Experts of a small language model: width 192, a shared expert of 64 neurons.
Below are experts of layer 6 (counted from 0) of a mixture-of-experts language model. Rows are named router (the router's row for the expert), gate (a neuron's input weights, with its number), up (a neuron's input weights, with its number), down (a neuron's output weights, with its number) and show model dimensions 96-191. Each number is 500 + 25 x the weight over its row's rms, rounded and kept within 0 to 999. Numbers have three digits each.
Before each expert's rows: a language model's description of what the expert responds to; "comes before" lists some tokens at least twice as common just after its tokens as in all text. This comes from a sample of Wikipedia text that the model never trained on. Tokens count by the router's weight.

# expert 3
What it handles: Middle or final pieces inside proper names, mostly people and places of varied languages, such as -ley, -ford, -ina, -mann.
comes before: ",", " (", "\n", "'s", "i", " de"
router:530468469446526498513497518501425485477525457535473493489548453499556482449499492495473488448539455491494519452522487512496492479513527505501471537503515515499483493508524495474462512460535519492546523502479474518469512491476474504540497489522470513480524450491509509477523494485521484529
gate0:506479454506482469479492490521451498497491525492509531497485519481523524489497477521529502509508494492473486510500510487523458489511504496487535504447462495524558504507498538440408517532515502512508532502498453498502495486472469473504526498505484500463492518498514497530505505521577453489
up0:544472486536471510480471502507489458520573501514508508499495522497554509473502513487465514467508493535438504515473545525489524557521501477508518524468465485493515523490482505515488483487462512478539531520473521501511484503479475520519515521437506519533526498519482490481522522540533501509
down0:497504467505515513493493500522504481473507498527513489506490469485492483492538486480505494451549504478496495458447466513467520513559519465470472484492504494428510491502478472553498493506501477520471546559492497457504504528552506533529508533520485472509491475482558484529533507492447506508

# expert 16
What it handles: Commas ending clauses and phrases in narrative prose, plus conjunctions like and, but, when, where, while that link clauses.
comes before: " and", " the", " he", " The", " which", " but"
router:518512472468486446503465482505501538512500558510555560517529488484494526546448530489460446530501490497518466502487488506517463519496478487521446526444468498458505486516519482521507474495502510510517525518498513538527495529520516487459496475520514489454491481534515507486478501473487470478
gate0:506509476515529522495493542471529494493528455516485528521475510474458510508517493480531516477509485494488515525494487494519485462450486530497468513525512515493497449511492437520508462479514515491473479502478534504487531497485474488501465564506497458496486540520523478499478475511468517498
up0:521517486463547481499449513492504485484485530519506517507468519500504467485515443456507515465494485493479535477534474512476486515521495505485507499534524523536493487542436507489461510444503480514481545497463524490479526547487494554516496522508514513476523457475483496462489490500522510553
down0:516491494504537557523486493488466514499509520481505518528523483524500520467536449495482474494486483498453524493480452504479535488507511494497490495521522497505499525477496475519508469476471529523530498472518523489517529501497572514513480505454520476494505494551508460477472512482481528511

# expert 53
What it handles: Concrete everyday nouns and measurement units after an article, such as ft, mi, kg, water, car, horse, player, soldiers.
comes before: " of", ",", " and", " in", ".", ".\n\n"
router:517541498452459474433504477485524516507444510505517500516496490468460480492546478492530522547527442479463422533464500470529487521515514513483502499508508511528500508518500448469476456501505478537436484481494489511495517479517555504499484484478513470522507523479450504556486574485499498503
gate0:494543467498530510481521476522486482475487532501510479512479498492494481475508499524510527479548456492534481505483505462483518459542499483503471520496513498501482411528475481487463472495500484485445485531543509503464561502501507492518488542478468476538482508504531530472478563526511523505
up0:498494460510499465520533493453482500524462439515420490506472523501497473472515514464520539461500473474506499457528510458524517489524533504521505485486457504510476452479527455497473510475509477503515475536508503524493505481529522528490554506479507514494501490551511462524495486516494511455
down0:505505500525478525426518504525503494470517514514559510503506496449511517494547488505481531543455494524535491498525484514455530562546469533497522538494517511527519496500476527499471536482520465541504537464518489486470510510518472460483488513513504480565508467507484485504500565471502501509

# expert 0
What it handles: Tokens inside numeric data like coordinates, measurements and table cells: units (ft, mi, °N, ″W), minus signs, bullet dashes, decimal points.
comes before: "0", "1", "2", "3", "4", "5"
router:476488515493476545535504519475556508487465568460502502516489526467483518491525541454511517527502522503460509488525459519478493463513513494494496484516502523460526531492456458557516519528490467486453476493471468443469507508511491442490474527493543488497521503512499458527496531461475502496
gate0:519517515544509550527531557479498486507501452530544473479492482464523508518478514525493520520541480480514501515533495471512522500539479528529522541496513484471518478497459474492486493492499521510465463528492527525502520506483519542498490541493534520501471517482508517510509524535479480444
up0:484515500515483479469487474523520473494517479460533520505517501566474530490436524498483441467507505503501505476459491505495526488473475482484491535497493517505509478502434481497465490493507505535516540502453537474493492482447506510446489471468512508523544493504491495503530528483491511530
down0:491513491505542485434493510533531484480508491519498471475517496503556514508492501502575507470491493475484490528495473519525496503517529508491512469525484520501510494490493526507524491528482516474522568480528511435495511485491535486520497544536499526555509530526488508516532477537524515544

# expert 24
What it handles: Final words of proper names and noun phrases plus object pronouns: Soviet Union, United States, government, city, him, them, closing brackets.
comes before: ",", ".", " of", " and", ".\n\n", " in"
router:479459485519539447510517469496526548444554513511483470516492480519493499487500479504480485528514483497476524436491486533465513500487472493552505502488555519490488528534480484493476498530501481501496504496518527506473491519528458489528537496500475459491536468463448467530473483532494544509
gate0:479476507484514465459488448530511491505465535531487564470459494508486507495531519559464463513541481492529512465512483495491497507534498461512533469532524514497517482483534467479475484488518488491516467517532512479484484523512444425470493501548507474495480521554474488516453482493507466506
up0:492520506451503515569517522534483489507495497517496506513463498531540532485487536547519526492473528534497504495512490522514496478489501501498501497521498439566487510502515496516496486475551486502472499471504505479495512504476520559590462490456549554483501467496453523518504524511495512495
down0:489460451489444462508487478456489463462516474492493507477494529499473492486504508514457517490476458516517486515455529474501511498519492510475491519498503499492493475550526531501498464499446492474501462494536483500540499459516515529487520515503497516462507483488517493530534495449488442507

# expert 46
What it handles: Final two digits of years after 19 or 20, often in ranges like 1983–86 or 2007–08, plus month names.
comes before: ",", " |", "–", ")\n", "\n", ")"
router:523527452559465488500457507503465460486533542470481495485490492539488481496503492477493469507502496500515529478515533539495544484512481504546505490498549475462503472511503544517517536520501482520506501523503489510452484511487508552567586528458513522471492470455513484472516528503523513493
gate0:536509496487500501534521505517563481525524431498514470466441500517489451514506474510506527494522512491500544495490491478505522500506472487492494518516504498513496518506492503538518504498500534517558460524506496499499509527489515488473500490487489510507490498530452502518497504530494543507
up0:520470525515514490496480533518464499523505496479462501535467538501539532480499535500467533486497479500481482474553547526511479533523512541471498521507495541489527490534508518518513506515466495478524500529470508472520531469505581543523524478475471498495507486510512538480524513475494479507
down0:509504442454509507508486507494492503525530503469503495537481516480493499534456528482483519493551536526549498447512503495513514534475468499442467522497466508454517499520456505486539514503496524507525491507504497513481489515521498507499509532513511548541470495456476500474537464548526474473

# expert 54
What it handles: Spaces before numbers in sports and results tables and dates (No. 14, On 5 May), plus clipped word starts like comm, exp, oblig.
comes before: "1", "20", "0", "2", "19", "3"
router:510516536557479540492481539521510486492494503455523503492489537528451477502518536470550432533498511490515495537485501521497477497507520469470507496494538497461479519509499495561520495455496539498479448545489499510568521463470523419499535515526493535508516560547533494515510482525503518480
gate0:523478470491551502453485447498500491533498515466527475491497504525508522489489493524505460513488514550504441458523503519543582508522508523519501534503489513500461470530465477480516497448494500482465455520547507443521495479490513487466525498503507506509448529503445480550506502485505512485
up0:454492523508494466507501500485491568500494503545505544532521472543487484478495505511520571491517566494552490512503418457504496471486484549506489516522505479491520525502485502512484547520516472481526485483490465507510480465511469537507491435545499501489488475492473510505483505523510489506
down0:506518521510501469489482503500515473499472450483535475479537515464496480505468500501468538448503484542541524499522509538486518492490560537532515496466463492494497477504473488528481462484478479504512505517498502508492509452505526517475518481493472523513502455529432472501547500502516486485

# expert 62
What it handles: Bare space tokens and century digits 19 or 20 right before a year, usually after in or a date, such as in 1977, in 2008.
comes before: "20", "19", "18", "1", "2", "10"
router:506493551532474492513428490505494460506484500483517471498533517463479535527518503518470440457516532521520523432462513495511492517448434503458501486507490505525517519495497560458534536522516500476521533495512490504547518441524532456505567510523523534494466529488517492471514482526482520474
gate0:477482496500478491505450503494474494509516540494510492485515490490479523509553543556501491518464508479468517490519515476501491529499474501469480527499497498479499469557484519488501500484488458476485526517507496480480499437527518510519442497489475494527486485463483471465466505488469485479
up0:532479498489553463530485472491476472508528504477454515511496474504537500522471485482510485507510550523533454526497498513523482515543488499463539477518514518537483519494513462516509575498539449529450512515493471458499478476489524483524508514500467494520482525523486494505511471504516486484
down0:540486474505496484479489515514495504480491483463495511493527528522501479524500509460488486520494478455521530515503492493474506530560470457513529521523501511423507478524500537506541440485472525524461512546497505470532489506535491493487472468520525478510531481513485502513465512488513511517

# expert 42
What it handles: En dashes and spaces in year and lifespan ranges like (1927–1996), 2023–, 5–14, plus years 19/20, primes and taxonomy field names.
comes before: "20", "19", "18", ":", "10", "1"
router:510500489505452527492492502516501484507549500527456488488523501488501494467499506486500508487498507464542508461503547461516473505469477455485484478502500479464492514528485539489525522524489441485540524533525465494477482503500581501447521513451513531501458526543480474522510474514537519497
gate0:510525479522495512511475504495479452486479523486502450504504508492484467493515508490526546486443469504508473540481528512515465527488520485519531485558493492485525503474510473562478507488498516513521510479530522498527497507470461490515545508460504481535501494554465501510473476471540495512
up0:562511530472462502508473529487508463515492497503502516553498519476526526515533514521500486519536494485526492529480452499475532571522474490487513469526513522469518471493480462491509519480521487480523457500485551495545509536474522501547512506499493503485478567475497485507507534496564455505
down0:521499488496523501508518530467528444506531519464511501468512503478490499485460500481510500468530494494523510496482526427480494486486522515487461505512528504525523507471522471467484485443502466502513477492498497502480469514472484478501476488501487483498476488525486481488517542485531491516

# expert 60
What it handles: Spaces and open parentheses before numbers in statistics and tables, e.g. and 51.8% female, (721.59/km, plus taxonomy bullet dashes.
comes before: "20", "19", "1", "2", "3", "18"
router:489509508479506511526475485521509492491490569509504501462511542465521553471526501483548548494514484515526524498511520517505453488474544451458526513531455500516506533505467479554506534503498485459513509471508488502498521483517535474515494502447534541499480498495499512482500493492490516546
gate0:515485518480515488495487445505482478506471530521502526504529485485504507488490500545473469488431531478504526484515493494483501530528504444475503516473506481469475480490472539491547523468514509471512479527524517461542519488521566505524509507483503466509537510478477493499462477471440461513
up0:504486485496500458508503479534487528556472527514466513502524532515512532530516500529500520482507533511500537517519479542492512510525484491524503489462499492532511525501530558520467508493483506532520462455488463443487463460491545488489480517512515507473528487511511522463527483479514532473
down0:460505458514499511530471513519434521543469458496529542482499487503465473510504511482510548493533480517501475507536511511463517452497465504490513519543517455468465484485479496552497521525505489481518518458484492484494497507455492481485464471492538520522473495498484500536472501453501490477

# expert 10
What it handles: Section-heading equals signs after blank lines, plus prepositions like in, during, after, until opening or inside a clause.
comes before: " the", " ", " a", " his", "See", " this"
router:535501440495518500548505506509517461490466521509570540521533503539481510496498478495535522513448541511534485543487458519540470521457484517489494505496469507489504484488489468542541501544499482479541520523499485517536476547514489508556454493540496498494497507483538507506558482494508506578
gate0:529488506505459521530489554498492457473488476464499509483514546537502528491513483483449520511520466535494535533486533505530527479499517521538495500554528494538528502494470479514473489488553459504469480515485444501542493553525462533496499527491497497499466502553528534471504540535479517478
up0:447474492493500493498532513508513501500500454506508517485497499499497530536501498474530501525496500509506515521464477519500478456436470471478462480467480517440508488476468516564485481492500519478463477492513484499543464506481497487500472477505488490502504509511536526467501594561495473510
down0:542467491499518480457503510496526470526495539486481508504468517501524524522513549453463490485498473512464482481493475490487488438505496517490477511509477519507504494501467476501428462483510496503503522512514514467498516501493469462557485511511502503533517471479487534512524527460519461520

# expert 2
What it handles: Middle and final pieces of foreign or compound proper names and place names, such as -ford, -ville, -berg, -ić, Berdimuham-med-ow.
comes before: ",", " (", "\n", "'s", "i", " =\n\n"
router:507494457510505461518516507521478524464518478525490507516540483458510526520514501474481522457494471478491534448541495518519510435488530511492450535515525482539483464486522485472447499482573509514507516501495508526491520524487498530568475520513536517488497468491474549506481513459523528485
gate0:454483457497528473480497500545454526438551527498502472526456496476481478521486478474473513500492512492536500511487518506536505491499460491483462526494439459534526465517520479472440469485518520497499506504451534519519533468489485517468493497483502476512460498474513518503469504529519527500
up0:485503499493510533590424529478497516496468505455484497447497549570540517481525471477498538469518535508491520473490467529462478516529462514535482489489504498524492507478451485510481500514519488498498468512519508467489505497498497511497434526511480495504531516470531467498507545500475508506
down0:545528525480526522485492516536506518498510506488537509495521457537477530470515470463502516491474453453477505498491481489497484510507492497488507513484491523500535472499467489501533447514554531533508477535507507529537485511488467485534499524517553455498509484544510488463529459492483473520

# expert 30
What it handles: Commas after nouns, places and numbers in lists and clauses, plus and, but, while, and commas combined with quotes or brackets.
comes before: " and", " the", " which", " but", " he", " a"
router:503510509466517454505487501513467538485506579509538522536505509478505530536469541471461439533473485499504475518487506495500504516502508481536440536500478485468524492519481475508500480450481512535520523529485497497503496516527488529484502464532500506477476476523511475483453533496460465458
gate0:460493502517483513486515507534504526471506558473484494473499519520512478503520472499469537557455529461465504513557477527519466513517515502492507500516478520465538505497497519492513508497476484548453455533533508482500513495517505473453514460496474472497483478494505499501517487490468466502
up0:503490512476518489449497473528510503513461520474541533501521518493495502485530488514518462489527522541510509475514489493512460465558471514491518505495497502499518475533494500516475477510527497546515485550534435584511518464483545496454492518543532531478475481430506480462510485487477502486
down0:520480516453492479469460496537516517492520541505513521517497519501501470504466488503478499466489522528541503530565497524531518510539532489482510493488494523552531455501542470496520474477492515496511494523486480537512527499490512484493500439490520456469475462509500511492495465523476499483

# expert 50
What it handles: Final words or pieces ending a proper name, such as River, Street, Records, Entertainment, and Latin endings like -idae, -ensis, -inosa.
comes before: ",", " (", "\n", "\"", " =\n\n", "\n\n"
router:504520459487526444532520507482495509505491458522537504531495516481530522515482444439536473501539467505482493466477552520476481511508472492471520524511514498491481458448542495492468501468562505523515482501499527506489535493482469531522450529527513528531536469429469538518473521484478498516
gate0:525503494480450506515522522508473490501526546497522518513568499480476503466498486464523514498553459508517472511517472486484531508494454491537522460462487540461514483509508502486516508476501474498527455508526500487481506502494526485518481453521489489492453485492497505505503496509548509547
up0:507505478493529455490511498507518509502493516522502482456521500500491513523539482536477527511495546561469478538484498534489496466527539485490494509506490508538511512512455520531481506509506507560496518511523519475480504465500489521492532491489471467503454514444527479488500464512525499527
down0:464484565490524517489491510525517506529517550510522508521530451526520497555499469529511546554542555480494519513481533470511499478465477448490477508509480502480474512516510474515507545511546490527464521514521478491504525547524476509461520492488461517489507526497511472435470493526454482473